Below are experts of layer 15 (counted from 0) of a mixture-of-experts language model. Rows are named router (the router's row for the expert) and show model dimensions 256-511. Each number is 128 + 32 x the weight over its row's rms, rounded and kept within 0 to 255. Numbers have three digits each.
After each expert's rows: a language model's description of what the expert responds to; "gets" lists some tokens that make up at least twice as much of what it gets as of all text. This comes from a sample of Wikipedia text that the model never trained on. Tokens count by the router's weight.

# expert 44
router:100206143134117147104131197140138095083113145134115159133134129119102169157094123100190123098151121170077115128108104101068132179056111134126111123138141130159102155221113139118104084192146119115129117160109090212136075127082125120162140091157110128150103048167155161141097046127121112149174105132121131100120120144153071133114174128152139138120142129144166136157092164113144167128160148145160070130185117131147156104118181152115189162152071138123105075125129130118135146107115135140174137152152110109121110176219138124142102128099176141035123128111064101075109114102104142150135108108168126143183143150093122079164139170123102132085136094065132125122172103136153125092134086123255136111116083146140092136138167152079169086087082143121080100143113167164134110140121115
What it handles: Music release articles. The, its and their at phrase starts in album, song and band articles, such as the album's, their debut, titled.
gets: " the", " The", "The", " \"", "'s", ".\n\n"

# expert 13
router:082142176110078129128066081140091123072097184108167148161163126129067168136144129131175133115211147145133118149090120142143122126144113101096185081096192110068115150143100136060184144133167120195154138173168162134103115120091106131148092138100107080081092174182133101074165098116139120157127108128187117142079090131177153079093084138157053136113155157136108097094079163127192122064166134108102137168130106105139120128144140136108179103143138143121192119131158157139159133092074096146127131156141125075134133127139141103115160140110124134082101129128157118123158078115118119103152112050115117093133134065097133143091119134099110111130042140153135124144085070125117156116157149101151104180115122158139073089116136152129102036122127150146127111114088124148117136107148151
What it handles: Space before numbers. Bare space tokens and currency or math symbols right before a number, mostly in table cells and number lists, such as $, £, –.
gets: " ", "–", " $", "_{", " £", "°"

# expert 18
router:119177192127110165193117087093151128124137140143105088101126146107122119169086100088112116124142108128163140164132164076126146126152136161097123135159161168134141172166070099098129103183131137102126115102139139133129139164118174128072108091198107177130126117133087087119131179111139133175141111142125149143137102070165130125111115101088103125129169083134143118154154089188128188076171143103063115183126150169124145110136156146131144166165117169098174085153124158054100192156114094101082149171136186113199136150160192175122139145109158164084102110126067112139112102143125157119082120157125109112109173133170134101151178131127106147201143086140124097145136094098119188114175118122184148146128124153170068140139158150122192070124007109103184082117129175105095119212127096
What it handles: Closing brackets and quotes. Closing parentheses, quotes, brackets and similar punctuation ending a gloss or aside, such as the bracket after a Japanese reading or a voice actor name.
gets: ")", "\"", ",", ".", "%", "),"

# expert 21
router:098131107140117089174128153203134095126151202220148148104150119110075152183110162112152173107152137161202144188127147099123123135165141119127139143122120152096146141120119115122112090143090087189203095092202128125143109147103089131105101071144130142131146090120143180113131123170089100159115195146166111137119162114113121122157128140090112103107089138167102083097183086133171187115108167115150086079172133164152133138125139124131193191110150179088127121088082118118142114132181094121084153149145109114117130183180126171107119187167134136074087092141098149127158149092123165180125150111104129099120122139134114122131098181103193149131105109126143139125141121102106129106118068108129224072136130162108086107118151089090099134110154134116145121099149180120135151131148138
What it handles: Tables and opponents. Table pipes before team or country names in sports results, plus words introducing opponents or partners, such as against, defeated, with, joined.
gets: " |", " the", ";", " by", "|", " with"

# expert 20
router:083181109119115115125113138100142081082108131107120095132124109095160108126122128102146146136145165111141117160158131079067083161099143197118150161199121138136113099148105091147106153150111104149089197189138146151093068175142127107115121121161169120167160162177129166136104115144111122139105113153125083117092150179155097104152139135163155186088165129124140153171159124198254168143141146164173105119120144100144183184124131166129189163151096148135153146120107152148143175147108046127170119168060126149086103225144158143131126125137134150058117135079117111134137090097073120158143094117097147102166121141096147133117096111134123115056139050065119107156122127087128105096126120106151142118084123128142056060098106083086168136099134095143123105127142131152180164159096147
What it handles: Definite article "the". The word the or The, especially after a preposition or verb, plus ordinals and adjectives after it, such as first, upper, entire.
gets: " the", " The", "The", "the", " first", " second"

# expert 32
router:073152118105096143094136083092104080153126168178155146116133110105124081136084098132103131142132082205132065120125187120116154175132149116113132120110128111115123093064113177146147125170151088143123128133111112158123081074117141150136096108140098140099121058113075078086125033147158117072171148153141111135155083169152126089082114126134103186154202120184193081162105106112179145135110111206095143174156127098182178112137116183135125127132098125105151142074068091111096155137065122102113095109117155117148096049146121161137136107148134125066160139113177173112068149101115159184203086110137130108092162147156145086140143169137144048155152104159129132150108119113148100106178132136114144177117106093135121097081106079115085118142076159156113144118101112141087086117161151
What it handles: Verbs after subjects. Auxiliary and main verbs right after a subject or relative pronoun, such as was, is, would, could, has been.
gets: " was", " is", " as", " he", " to", " were"

# expert 9
router:107148131099113150117108167120148079165169173124149155147154124108096100163123145203185139155167123167128156172111121128137143108063106101124165122172135116080119126136109128085144145146116124135137099133125152114141086080135094114135142103109126181132131111173117117177168122176072116096114147111157061152121103118185165080144191120140130065176176107126136096105158104115140155147116181175127172104140116153167165030165097165102130136132163121024172078126100191104101179127113098081120142154106132172092106136160151166118148078156102116107065100072089141149116151140111147130167160127126162121098156117122153130162170195081149060135109131142145090086099149151070129148127063029137201148145101174153161135123172120139072143126131099128117101099099212147126174142123101
What it handles: Table cell separators. Pipe separators and line breaks closing cells in wiki tables, plus list headers such as Won, Nominated, Episode, Season.
gets: " |", " |\n", "|", "\n", ")\n", ";"

# expert 40
router:108166173134136198156114179163150135107122205218111062094137129095137141156150110141155169139180091190123170140151073117166134092075155176105203101104144124107102113167151093147083104153119116088140081160133127165160132079109132099138121161078159137133116147150176145164126120101172101120155124138096146120137121150110138085117150144156116110166136140112130182095130099153204146117126095142189093145135109095135137082168129099148121185179091162101149094097113145092146121119161114123116146210068073141169175164135170128116151139157174112080131100147081098082111147115040092170105167128189141139135135139102074144142132125159126149120123062045094117120165127053120109130109132113138099118118119168106117161143138121112111073145084161181142160196061146123158135116117140
What it handles: Possessive determiners. Possessives and determiners before a noun, like their, his, its, my, 's, the, often in descriptive or demographic text.
gets: " the", "'s", " his", " their", " its", " a"

# expert 56
router:134143155096064146120096148134102140089181160108138146159096108127148146139131102198171135122212129101129117111137144160079107128109158131140130149155180164112154125172110069133130132132080127108160138120154176128113091119110073122140169097115115084179112107109118114123137095155141105078109165105158093136113130115157096087069095163128108100118129139126132139120160089152227126116147111151146084163128124178161138167169139154135151170135124118143134113058103104117130111151140146055200127123095099117091076131121119129172115153178115184085146119129122107082136135102087122124103127151136191131169121104153098104131201136133158090238127110142148082087120138103076160131095134121102120180152076100152092159125099075121067054177139152193180104112095139104160118098135128
What it handles: Table headers and separators. Pipe separators, list dashes and column header words in tables and infobox lists, such as Votes, Candidate, Apps, %, Phylum.
gets: " |", "|", "\n", "-", " |\n", ";"

# expert 38
router:086099170077047120171077106166141127116123163073098127148149137136113086102102084141174124148164125087126094098155141079127175146149133149124137108143137132109173137126112112071180095154138080156152098177087144126131113130159071117129127109104158128147089169115119097104101076122079126117080117096181094119114137127229106123127104128115139090159112179128204148131112091102162206134146136115047089129112202079122130146093177185128184118115133144095123120120111185150061082104152130089127112114071171129065110108186125173064131138132170124121136129092165118148103133110103122116096122100125153126124131117095078143152122158187149118188077135111141085112138090128082131142109129085163163072131118106125115178137123187171124132102058192136112114171130123145157156115188160
What it handles: Numbers and measures. Decimal points, digits, spaces, degree and minute signs and currency symbols inside numbers, such as 72.8 m, 16.21%, °, €.
gets: " ", ".", "–", ",", "10", "00"

# expert 28
router:172159123131166155134134127170137113150165145088104117111099156112079153083105119118126129083159168116121173119140124043121102102124104084124146130114145124146098135211086109095072124206153106141117125122154102144153092120100140132052144125114017105112152130149105165122121106144192123129154138117183076097087181137152115081129133167142156114159121113111136074119126136135197167077103133109168123113161171119188115178144233176099155131155157160099154086101052136145124192123098117124126082107177139088075168156172121162041072145128176154029129143172164192109112156141128107157119122074128101129139169158163074066103204101120118133136141070086131130108204122152163119075121086139132120131133145150176120118095103101098122099156102126137197132148089107150171138130108155
What it handles: Prepositions before dates. in, during, the, and spaces in prepositional phrases leading to years or places, e.g. in the 1970s, during.
gets: " in", " the", " ", " of", " (", " a"

# expert 53
router:144148187151124105127136051157142130170170105157085102129149133165124152096134147140061170139155152113157099181168105060154115104090153140079141123143169170141092119142107102082195148099144073076150142161155110135084116093100148103109117127090124142126144099101084130102131091131164149126159113098188081063101109106173126122147123149094116124198138092088223088111156123137183172087078093155169148164150125141144153146144163128205117126139112113154171081067130140109082190146174119077116095124154137105109101131144127109055116108142143178123069144103126177106104106142092118169126123133150137110103156121082067097145160167133130071164181091119120123138130088134162168080187096112189194169159120160101161161098111067139140147148070121170087121127178116118121164101125154
What it handles: Birth details, CJK characters. Born and birth-year digits in biography openings, and the first character of Chinese, Korean or Japanese names in parentheses, like 黃, 吴.
gets: "19", " (", " in", "18", "born", "20"

# expert 39
router:105091069182145129132124101155114130146128138136182159177167122113125160186105157106129172126146089111115142182116122145079192162150160155157129134112110089069144077153093164090154130131179112136131086188082114110143115161073145111147141129173118115129133091122078145122108153162077117164104116114162109106160110024126159080124101147108114138155121112163177106063121101129131208079082129154114155071122085114155146162122185139159148128125087163149116150150125071148111118158118131130125162162115152133136079165127135156151130135128176129081145126089174139066132171099108161175157135118088130109132137160116166120143174135098122095167149137113104106099143115120148145076089126147159143145137116135167107105101158122099141067150073142197145062202064131055141068079109115
What it handles: Clause connectors. Commas and conjunctions joining or opening clauses, such as However, although, because, where, After, in narrative prose.
gets: ",", " that", " which", " but", " of", " to"

# expert 15
router:101100141133113109116119131129168165088100138129160116127143116113146118059084114177178143097142110120130189132099094113142159173088127158118120046133146174089130018189108145088126084152071116154137158175126091094198102117116124092128211120147101180124125154111095118162080105135095119176123115083119113127112130015125191114124129145134126127108119170154104111107093057129187174108068184142133166177163161123155136128142138142132137126149104183144118143126124070169069119103196135074109146166148119148125121173137167169116113201113120122076121205153105158099127146111114107133069139068101130121130088113123063078133188136081127102128110116146143185095182122152122156121125085145111157102122118183110086111132154175087110109191125091121122090143116110114129155076125145
What it handles: Articles and prefixes. The article an or a, and word-initial prefixes split from their stems, such as an(omalies), non, dis, inter, anti, un.
gets: " an", " a", " and", " An", " non", " un"

# expert 5
router:106065130121117110136144125118148135112161160186182146089183159084092114130099162115164138116111100227148126141110101116098124204125124126152136100150133147154134101136190170140139141181081119092169146101068087150171118089109046151116152173118115148100107054128127161111161142165100133089161126131091124113156135092130083077119065152117145149174097128141137072137120061145122255102133125138153085173132144129155138105135130124148135193134145163097166145049090159119091097084156131130073136134109193150150082171169105198130138087135125155117123137100117092158122145132138155129183137092154168093126138149092080119111115112069164086168123091099118120087131122085081178135147125167164094114154101152182100116136146124114103120150124156171105115121120083137142187114144116
What it handles: Abstract-sense prepositions. Prepositions in expository prose that open abstract phrases rather than places, such as at a technical level, under what Directive, using, without.
gets: " at", " with", " by", " on", " of", " a"

# expert 12
router:104154159118118135075098127147178136107119129074137137072139161111122142133134087143158163129206156177093067136102130138122182081122140129101149127126105142154088084183134113090128109123146119130112139126147139129122098104146125120153140135145068215159125087106120083104170121123076113126166149097103068133120072086128120121101111096144102143178083128095160122159163112134163119114150164209130160116132132136103175129159143138218138133146056148129192074093130156118130150137150058030187185236022125164090103115181081110127121093178153216092147137146105175116176171135112125200205133152156143109135147150125111106099184177142128126171146130094089127161096122152170134149199124138151178184128133152197129178103175178144132108175121152145152087105097136159118140095124134
What it handles: Infobox field labels. Field names and list dashes at line starts in infoboxes and headings, such as Coordinates, Company type, Native name, Species, See also.
gets: "-", "\n", "==", " •", " Born", " also"

# expert 52
router:060132135104138095108130174132094141189154145097105107152130106128057147128082162107120133067163139103150130122146127070129099163148148127133116100122150183133124136142102101069168112100176117161138127153127129090118147098108170137190129095127131132128127122159126059137126113146115073120159129171185069089136131135149131097120040132147130119089134129125166165095134149143183181087115085153111100131165164139197130175134111102122172086172134148075118094133101119122117109107162128143154148176118078107116112096135156084108109126147167155109140136138130151065155155165159186109133071079083085134164147132149141140143089182122134088193074135127127117135115054126161115122113122128181114107114102088162110112127060115141136130144081101151129068124127210106104104155152138
What it handles: Year starts after months. First two digits of years, especially after month names, plus month names themselves, e.g. May 19|84, March 20|14.
gets: "20", "19", " ", "18", " September", " May"

# expert 54
router:102189156099106149144101109153134106185148152134165139135148095134131166160121108117118144098132140122110139169169163063083173168095131129129173134131122134118078119195098133129146133185096089142123103091117118088178090107092117147142148119148151135125137083110090130123172118127155127105105122108157092103152073087155147097081119116128091128120128122154161099132116138105111162126066136134068126161091115089151178141156094145153177150120109134140137098153127147040098135191110062143140126155160110060098140172170137185140158179107142095036130162133127119139106119128127142155154135137124129110107186100115146066147154120067152095203089171115128161122076098121153121108157070076153151123093172095150107115123165185134149068150083168186162133148114131078117139142114161
What it handles: Clause-ending punctuation and conjunctions. Periods, commas, semicolons and clause-linking words ending or joining clauses in prose, such as where, when, because, but, so.
gets: ".", ",", ".\n\n", " that", " which", " but"

# expert 17
router:090158187126081173085072115078167144145134167122179128141198170105113139079126079153149108137157152101210084157136164098083158139139132125069161095134118123145126077136124113088089076097102101113188168143155106090167071133119162137092127161142085190179113150093120157152131131122151173108186111112177095115067125075136140159096164132158074098170150136138137136141133106118150166124071146154132174153147182153185199176175155194124121214172096188105133187134099136080169128112122095073173119170118124111122120165122139151194096188151095137090133221113126186129097122169069123164156106099139099096180128151197100074132115161167154093164163165138089069109175112167157176148180135138185185066136127134148123074106101191040121083155155134137156090121121140137109105130131143
What it handles: Line breaks, word prefixes. Line breaks ending list items, headings and disambiguation lead-ins (may refer to:), plus word-initial prefixes like non, re, un, pre, mid.
gets: "\n", ")\n", ".\n", "-", "==\n", " Al"

# expert 43
router:148138133155108158091143155159151133118148125081119141084149160133112116166074074167111151117124121138162138160171143065085123117100132105092120081143137148175106124186081106137067106185119142093159091139127171122157146107117135124101163138116107109124090072115151107171129103106107120160113144101090055110107088074121145150066089128156138176161086139135146117122078117144146138094107100139224154105158131127182159127126129123131159118168109137145156111112113138109127145111132135133123137140142128131090168101155087130134150122136130133085067202154106153109104111178116182148113138144171143129114116148149107050111157088111109137134118033094126131115189088074167129163108113127156122172075131159107173188128160154129118045158139148121084151178138077144133133096075147
What it handles: Possessives and noun modifiers. Possessives and determiners or adjectives before a noun, such as his, its, their, 's, own, traditional, Chinese, scientific.
gets: "'s", " his", " a", " their", " its", " her"

# expert 51
router:104146146113128130082134161174118124111167176143173126105204110096126172143097158113153216148221190146131124094106091100143082130104126197086153114080123051085192125108093139086108170115139130120150109145130176146122056151119147130127149117144088133154065152119129122109102044100123150158157143101183153103139149147119165033106140141106145073170111126120180098085128104105208122152086162140163113128156145133153124115202124125128166126183169112108130084119132121121157114113112131153112153203093143141084102128152138134078117108165126168119107136124132148088116137144086117137123044078152191110130158114152064123125108132127091055116077160149139177111126102104171167168124133079136105147123143167112174149081124193078069135171092120157124090117116173119100124136083128
What it handles: Dates and amounts. Spaces and tokens before day numbers in dates, month names, On, and currency signs such as $ and £, often in tables.
gets: " ", " on", "1", " $", "6", " January"

# expert 57
router:105066133106127111159116081124140079102125148188097157116136097099118137119101127137144113158135148189126116154084177099143151121082097125065102070139119182102072120136146123118097077177074062098158105142120165157119088098118127139108166134139128167154136083142102139173125126174078114106107119118161088135102153111159147142149075126135112106124117154159146054088101125143147185119116097126088059096147135135118172124147158122119186135144121197078128076092042152020117145139113061050106128132146072115113105173182131162099132120179130132122124096153151154140108153116134110170118092137139114121111130123093114110138156154107169172120099086099152154119149087077164145176178088073131138144153134165152155102099112143130151111116148155111126091135090170126089140111054146
What it handles: List and table punctuation. Commas, dashes, ampersands and pipes separating names or scores in lists, credits and tables, such as Price, Isaac or 3 – 2.
gets: " |", ",", "-", ":", ";", " –"

# expert 29
router:066135125092108135163114131137188136181118135152088136112105138090126087152122119121108187093153176158096139171071186135086140162086139141120132091140123124107090126108122155108134087165087105111192111191112120193171091107087148127198115131181145137150101126190131142099133126139101091111135150093140091070131153094172170108102124108167110102110138114111123048092109127112132162098085166162128130159115137130136151126111190123116198210134099151138146150108113162064119117139154074091119132125121137172098155141198086186108060096148162126131074178091104121124144135099120160193126168102143179137140153151106108115159131152132178116139103074052136130128115077091145189118097054152179129093122068181127130143114148176147153091128090147108150136119098121139137122113113123
What it handles: Name-introducing words. Tokens right before a proper name: of in "town of Filey", by after directed, list commas between names, Genus:, Sir, renamed.
gets: " of", ":", " by", " |", "=", "-"

# expert 63
router:058123125085073132108092178124157139164117130081121143118151087164152144084090136125074121091171145087135172135128121116138160128101121153143135124156126199117172149122115125083164083147161082168093081122113131128126135155141187138151141114164152201133066118129133094136099142168137109116118137153192109118151132097135089111150112126162132149190086160131143100107109092163192142135086144159098109151146127124162113177125151185126197088148138105041117069137084122097124094107169135092133107179027117109096098081153137113088115078173111155136117122109091160062108138155098140108168133098139157138182162163175158150149124159104147022149081140129149090171176064142171126118159090102166201101135074130142118192105116102133174168142084131127147066207170164119115105117174139
What it handles: Year century digits. The leading digits of years, such as 19, 20, 18, plus degree signs and other numeric pieces in dates and tables.
gets: "19", "20", "18", ".", "–", "1"

# expert 6
router:115151165126138106191140142097128127119126125118095089138134147124162187179092127151122149134184116136097138126095164075112135139109143081055104173159094112146127106138151086137210075123109116163099155076157158095145101138094121148112166146145143180125125125179144112129117105199081107170130086104179098157173129122158100079099099140140127128191145130210233141147139124131190133116107098153120129071118144110163154115135109110108130091132126144107142159128112190077107162144089122080137170140128168144115094149131199084138119098115136094097107087114122179158151148116087154170158085150158104114138206109178125072132187154055131158117144148107148111128176139140183167153146117087135140109073135135117105087101188136140117111147154126099109145124101191084134134169130139
What it handles: Table and infobox delimiters. Pipe cells, dashes, colons and punctuation in tables, infobox lines and coordinates, such as the pipe starting a row, the date-range dash, °N.
gets: " |", "|", " |\n", "\n", "-", ":"

# expert 58
router:132117151145120122125112151180133083150132146154134088125125129149113110128097100099150121134124136153131135147091184110094141142106152123170160116105107118131082065167082081059103116118100059118132129051138078088116123135128114131100168078137150124144126064140081171187125125152095154109134107130164079070125139138165151092114072120152140146121139158134154126083116091136169148099046162076081086116136091122170125155116125077123159117157112176172120059123102145094109128164119057148132181131148117115071147123162105182135173091185155125071069147112103112158107200115088119153113131132079176108076114167162109081151165120066138130170076110062138110107095120080122089116166112032180125115090132147119142153105163112131135062115100194137128143103131154107100105180100102
What it handles: Commas and conjunctions. Clause-joining punctuation and conjunctions in running prose, mainly commas, and, semicolons, but, while, including.
gets: ",", " and", ";", "),", " but", " while"

# expert 36
router:125171127119145063199085145149113072174159186141119091165157160117166169138129144176124182120127123110116105122090137126133171160069123101094085073090188146094127158171135191131079124101152106172142107111147132142097103101166132165106119113075122132146118099110124112134132075172098111156145150142225120133144083068156159104115136116111124090130142106121198090101165112103155122151098095136120158152166119074103136126168080155141191119098083100122083145187078178133135198109107125097105160191127142146094123068148145125111080219093104142133118136110090131091154146108080155120145140135161144089113146168144097157090107110155143110111092110106119086125120116091064156125123107188144180117093128181168171098095115150103155112122078137162134157186178091091113109186158191
What it handles: Numbers and number words. Digits and number words in tables, dates, counts and ordinals, such as 2, 17 in 17th, three, several.
gets: "2", "3", "1", "4", "5", "6"

# expert 61
router:150089137113098175124136174202152140116130159137148096158129110131161144140099075161107143134185178170125118109108099096161103135157095115051096113108100103096137126203147113038146139082128055146087091083140074211122071124158101159117170148169048126175143111116159120107148172161209145115123125131185125138096110135155144119158123159139120151142115153172107113119071142135153155147097158160202067149152141139139095135094114150138159102146076145090133170139177122099112106100176107131078102156119151126102165136160177147117172199144150123093120140118120098163163118079063121144091132091115095147117201149197082117176132138162117126115113129127157149181136124139084134155149124098129109116107117130123146090085136128092117134223178134109102140112132179122137149111082104
What it handles: Football club tables. Football and league vocabulary and the table separators in club career stats, such as League, Premier, loan, UEFA, and | after seasons.
gets: " |", " ", "0", " League", "1", " season"

# expert 62
router:131153111110134117180063153129113062121157126187141069141166059133073115164115157160114111120178130144148127128073120134104160217131139117113148095122115168117127064212098101076146130172174059142088165101167128132166129113133151148111151123132080148112106131160045104152102091111170084093114142163120106072093163201158162113146157189150055121135134152119144109102153107160135115115123098080112153139131184068128179214173115072120135197117140054104169157098114140109154109080100073094152133114108133135095143147094145113141107155107093128059103140058158180157140165150121134170141122142145195097159119106136138074138150140146140160164141137143148120108175119106124154123103069151147153152168128118110117143123124200139104072149106138143152153196090098075102096115152115
What it handles: Subject pronouns. Sentence-subject pronouns and relatives before a verb, such as He, It, she, which, who, plus and joining clauses.
gets: " he", " which", " It", " He", " and", " it"

# expert 47
router:082135123107097077116111120150152107138169228101161142118179138112119130094060132113101218103143150143110085113076140096153166127165177136119104074112158115099102135129178125074150142113151100175139105154115163123103125107092090086099143154142149127132103145088129072146106111170066098109174128124238117088147158134182126104150119139120102116131101149115164114124175123126148179110080069119162156142096166098127144082154180073091128106072117140121098153111152154133124116145090125114106170167128195106084134124153120141103142129132149100126068150070131132129110138096090135114180103081114132058125136107117079125073124130145125134118052097134118095112103081075101105108171126132159069120122149109167121087157178175161084133116077180148079120181150120062153186133127118
What it handles: Quantity openers. Number words and the first digits of a number in counts, dates and ranges, such as five, several, approximately, 20 in 20,000.
gets: " ", "20", "10", "5", "0", "19"

# expert 4
router:127131168049130139075164135179169095120154156154129128095125141144085106161114146183110144124142120149135130146175178123116177130100217114095132137136184139120156114137092117114102137143092118131118143134164139120102079095100200158097187106153079135133163098110115092104103113137114110070129157149156104123158130115183125114126133131118154111170113125126129078170173106141187152105173125099109098081154123157153134180121130121131129124060084138155142106150125183088115120136151141087129165156137174098145121138150108132088117128131104109138086108113083138117069113100106103177142163112124163090179141107145113107123141121142119148143099126097134136144098147136200129044168110132133157098114169186138125153108147121115174151102093108175129115155106158086133146128093176
What it handles: Digits in tables. Numbers and short codes inside pipe-delimited tables and results lists, such as ranks, heat numbers, year endings like 2018.
gets: " |", "2", "1", "0", "6", "3"

# expert 49
router:099099190102129096088135108127114117152141162130146104165160119125121117176098178122188223130137176125118194117156074117150148147125161178094158106098066118102103153133174109114150172089086094118109119150111114113166090089082112101129184159085094132162116126126066154117090101196104077105104072121131091087136091099143101104080095128154092080111105192155160185123084102138154166084136112181196162099122161158133194164253154131170120202123112147117108148136098145133094154162134112148144116122117187059113077123112177131138131171145143096075142094161141134094064116128127165154154156133063142133149186122095103132155088117072079124170135162123125132064138086115104197123169055163166155151164092118078078127144106131109115127122113122111153098124097150096143183124167173
What it handles: Comparison words, sentence ends. Degree and comparison words such as more, less, very, much, most, similar, plus sentence-final periods before a new sentence.
gets: ".", " more", ".\n\n", " most", ").", "\"."

# expert 14
router:090141185122128144141105140173166138139123193171140118129184079142091142129086118102218184142129186126107114138126095038071199132146176120107116108196115120113127116189099180131083150131078111153081111111165138084174123138072128146129112122118100066178098098149072109114172107146129069096104108086145107138122086082156166087120097135154092133127138132124143115127121091117120191096146091121141157133164177063146204168194107174183181207161104121074132062123087124122149123139161112115137137135104149127112142150145178156097156117125103089086099139155091143134134119141119144150124149132131146069083198092117097065141164147081137077158106150096178116140091132125132156102107064082208164117076149137096129144159144163153121116165060136171154122155126141116120090148123136
What it handles: Sentence ends, punctuation. Sentence-final periods and commas, especially after a clause before the next sentence, plus quote-period combinations and section heading marks.
gets: ".", ".\n\n", ",", "==", ".\n", "-"

# expert 35
router:125156129077088179171132177133159106078092134167166107140128074107118166122152103135137129123255141131140125165112099121149160116080128093082132131103111119132107116111143117130095123143088111125133142114171136170136126085092112130056175152108156107167094099117133156138118178201123155145114128121178116108159144143155166093136146138123063127166157115103166168136124117112216150141129122118165096171141160143201173075139150156113118190146132065110147097112140173079122122129119134117098153116104151122158121117132192144126123102193158107086109107162087153107121140110123144127098108132155185145130168126139111112156170174125151096164102087139136087102155137100167157135125090121096185145098137118110119111110173052087103130138106120152203062125133181128111146108077151
What it handles: Table cell separators. Pipe separators and semicolons between numeric cells in election, sports-standings and climate tables, plus coordinate °N and minor-planet terms like MPC, Spacewatch.
gets: " |", ";", ")", "0", " (", "|"

# expert 33
router:065146168167149196108143144138085146094148153162154120118191125141116117135141139170141143133132158187140092140059082103130139207151154152134163086140109134186150150099145106086114035152086042162132080113099058110128124145140130136151134097184162106109133072199117101080178076165148057073177103098100129135140135072085120092110100161123131161182124095117125098102123101099117143129134085152085123141136130087170121133107160119110136101146090090154181112096079145114131143096129082107087132103135126073109112128196159160151110137063093105032118175134154143116122157127154185175113108171100078096138163135149123119108122148106116088147095122157103157092113171126096161078201114144134156089092152162139155125099190099108109075115167152127131155193091116173131139178107112
What it handles: Action verbs. Main action verbs after a subject or auxiliary in narrative, such as took, began, moved, returned, made, left.
gets: " for", " on", " with", " to", " made", " from"

# expert 25
router:097131167147103141126112189206147129141157141185134116166132168155129124215093114117139150092139166167150167165127069131131134130140122145115142123117131120146136123108117098138148099151119102133173145139144114143170144119082192193141096089214146133147156084113061121166129099159137101185220130091129121145111103087086122109141128164175129154154135123163130136085134099105126202044143152102202122118168153115204091054111165106137129143201125125108112143063104130058155141129083073106129204090148112117102171150247144165165155115131100071077111167086160133125200173164100165189121133163162120144135096129164124081128095114094127110137067128174189078143152129128118171131110083176099177132083134194180141177130131121134134094120140123140059108144127134116176106122095136
What it handles: Event verbs in narrative. Past-tense action verbs and the prepositions after them in historical and news narrative, such as won, killed, appointed, announced, recognized, by.
gets: " of", " to", " his", " for", " in", " by"

# expert 11
router:134131181168152081139103153114137139115172134190110090073123136119118143158133153136075136135149134188133164128067176109140095137144157128090149100141174086134119126150126134124118131159057060173150118135159112183135138147123150130153119124197108132144136055169114158110154152175158101134174154120114120101139179167138125093113155096140171113155142143172120126090153086153168186106146091171095137139112198147117151156139168127087127131168119137096148125122106144061145164104167108115132135111114156138093104193223137157095116108127157133095115154101115139136135125120088153202104114152127098071108140105119093137161135110118153092120128053106077096132135093124167121120119095130160145144118123168125113089093124104090080122172115133135114111123085154141121159181084112
What it handles: Locative prepositions. Place prepositions before geographic names in location and event text, such as at Daytona, near, within, across, throughout, east of.
gets: " in", " the", " at", " of", " from", " to"

# expert 30
router:044112137132090034093132051133110124136165161180126137089115112086119094145079145115086111129126125097161167096118183141086151119131149122122129104135129120129167045037116205108169151120109070118137160213120156138127085151120113147097109125112051135113121067166101143135093102139109119164152122156200122186089082125164128100086157140109125147150114135135171122142139070157169130110108150192121192060124104120172160082118116170122099126087121171059105145105093077082111131135146109122123105119124131153133103044125145104131102177138166119057153121105108102112097106114131155192120138110082129130104144133142142101118132115055160082140195062184146122079135119109140138166144140143145115200135084147111094180106122084126121130220083142123128144142106211137136127117090095
What it handles: Auxiliaries and modal verbs. Auxiliaries, modals, copulas and infinitive to before a main verb, such as was, been, could, should, not, to before be.
gets: " to", " was", " is", " were", " be", " are"

# expert 2
router:121152183052107098152130107163107128134173181149142074146173153144131127140062093188085154109201157115090102125133133118138179132113142097127112126110158130116135129133113155058121164117141092209129167133151099145122071085100146140116112114156138131111158159169124080191110125179171151130086145197145074158108090132151196149143098142130081175203132119110144125130128157173253174122107118152146130125202143123196086167090108170121220074163066140105054159105134102154108109127184130076105077102092086140118121159124138143081138148157126136117083097145160129144139132113133156126108131082130131075187182161146114154110084191133121092189119102103138135099146101180131121138092141159123138067112141085165095144080107155137141133138170117189145095125104179089215116091125148
What it handles: Years and sports tables. Year digits after 19 or 20 in dates and season spans, plus table cells in sports and results tables, such as 19|94, 2011–12, MF, @.
gets: "20", " ", "19", "–", "10", "12"

# expert 55
router:100136074074100162063081108131174134144139141156119122097211228146149126185109166143118176156183131149126079158104157128105182140105163117130098130107163101135084035169084097095175098099090147119102115100136178105135104121112116118134164152177091171117113071114142137098123148106101106178187155150140114126151081131149142117134087085177104085104169101152144122118144124125143110142153145162131162136123117124137155143184149133173139114108061124103137085111154135083108098103140131062181157170088164165113118073091131096123095155111204201002109091146110174114146120125050151191139115067134124039144169160174100083134182136088147134142137141084138138176091180103109114098190128137140154151107095096188141155111139214119129116185152136106117105145111112155132135088110113
What it handles: Section headings and topics. Heading words and list or line starters in article structure, such as See, History, Career, ==, -, and topic nouns like publications, sports, music.
gets: "\n", "-", "==", " career", " also", " life"

# expert 3
router:144163194133053083109105096171134137125149135184147114114124102148141120160154097164122135124169112157175113205123139123101136186120112098080084146165166081133127062093076145101199083068122038126107131126145132127098062098119185153129090099117094145138098102161075124167086120131137125163075153165147103145156078151102150154073122173103158150175149120167161105155123130180219131098093141164127134131119112153130216064072129191153136173120117129150140124147127107117118165108125130133146136134115062105075075104134165084140173168132152105052152142112143142130112113121114083168130082117139125097158098137159168081112107157130152104132099050145096087114157132116109157119163156103122175167112125208143129126075098075142078109175121144110108174113151191136151067105092130
What it handles: Biographical main verbs. The main verb or auxiliary right after a person's name or he in biographical narrative, such as was, became, went, eventually.
gets: " was", " were", " he", " and", " is", " to"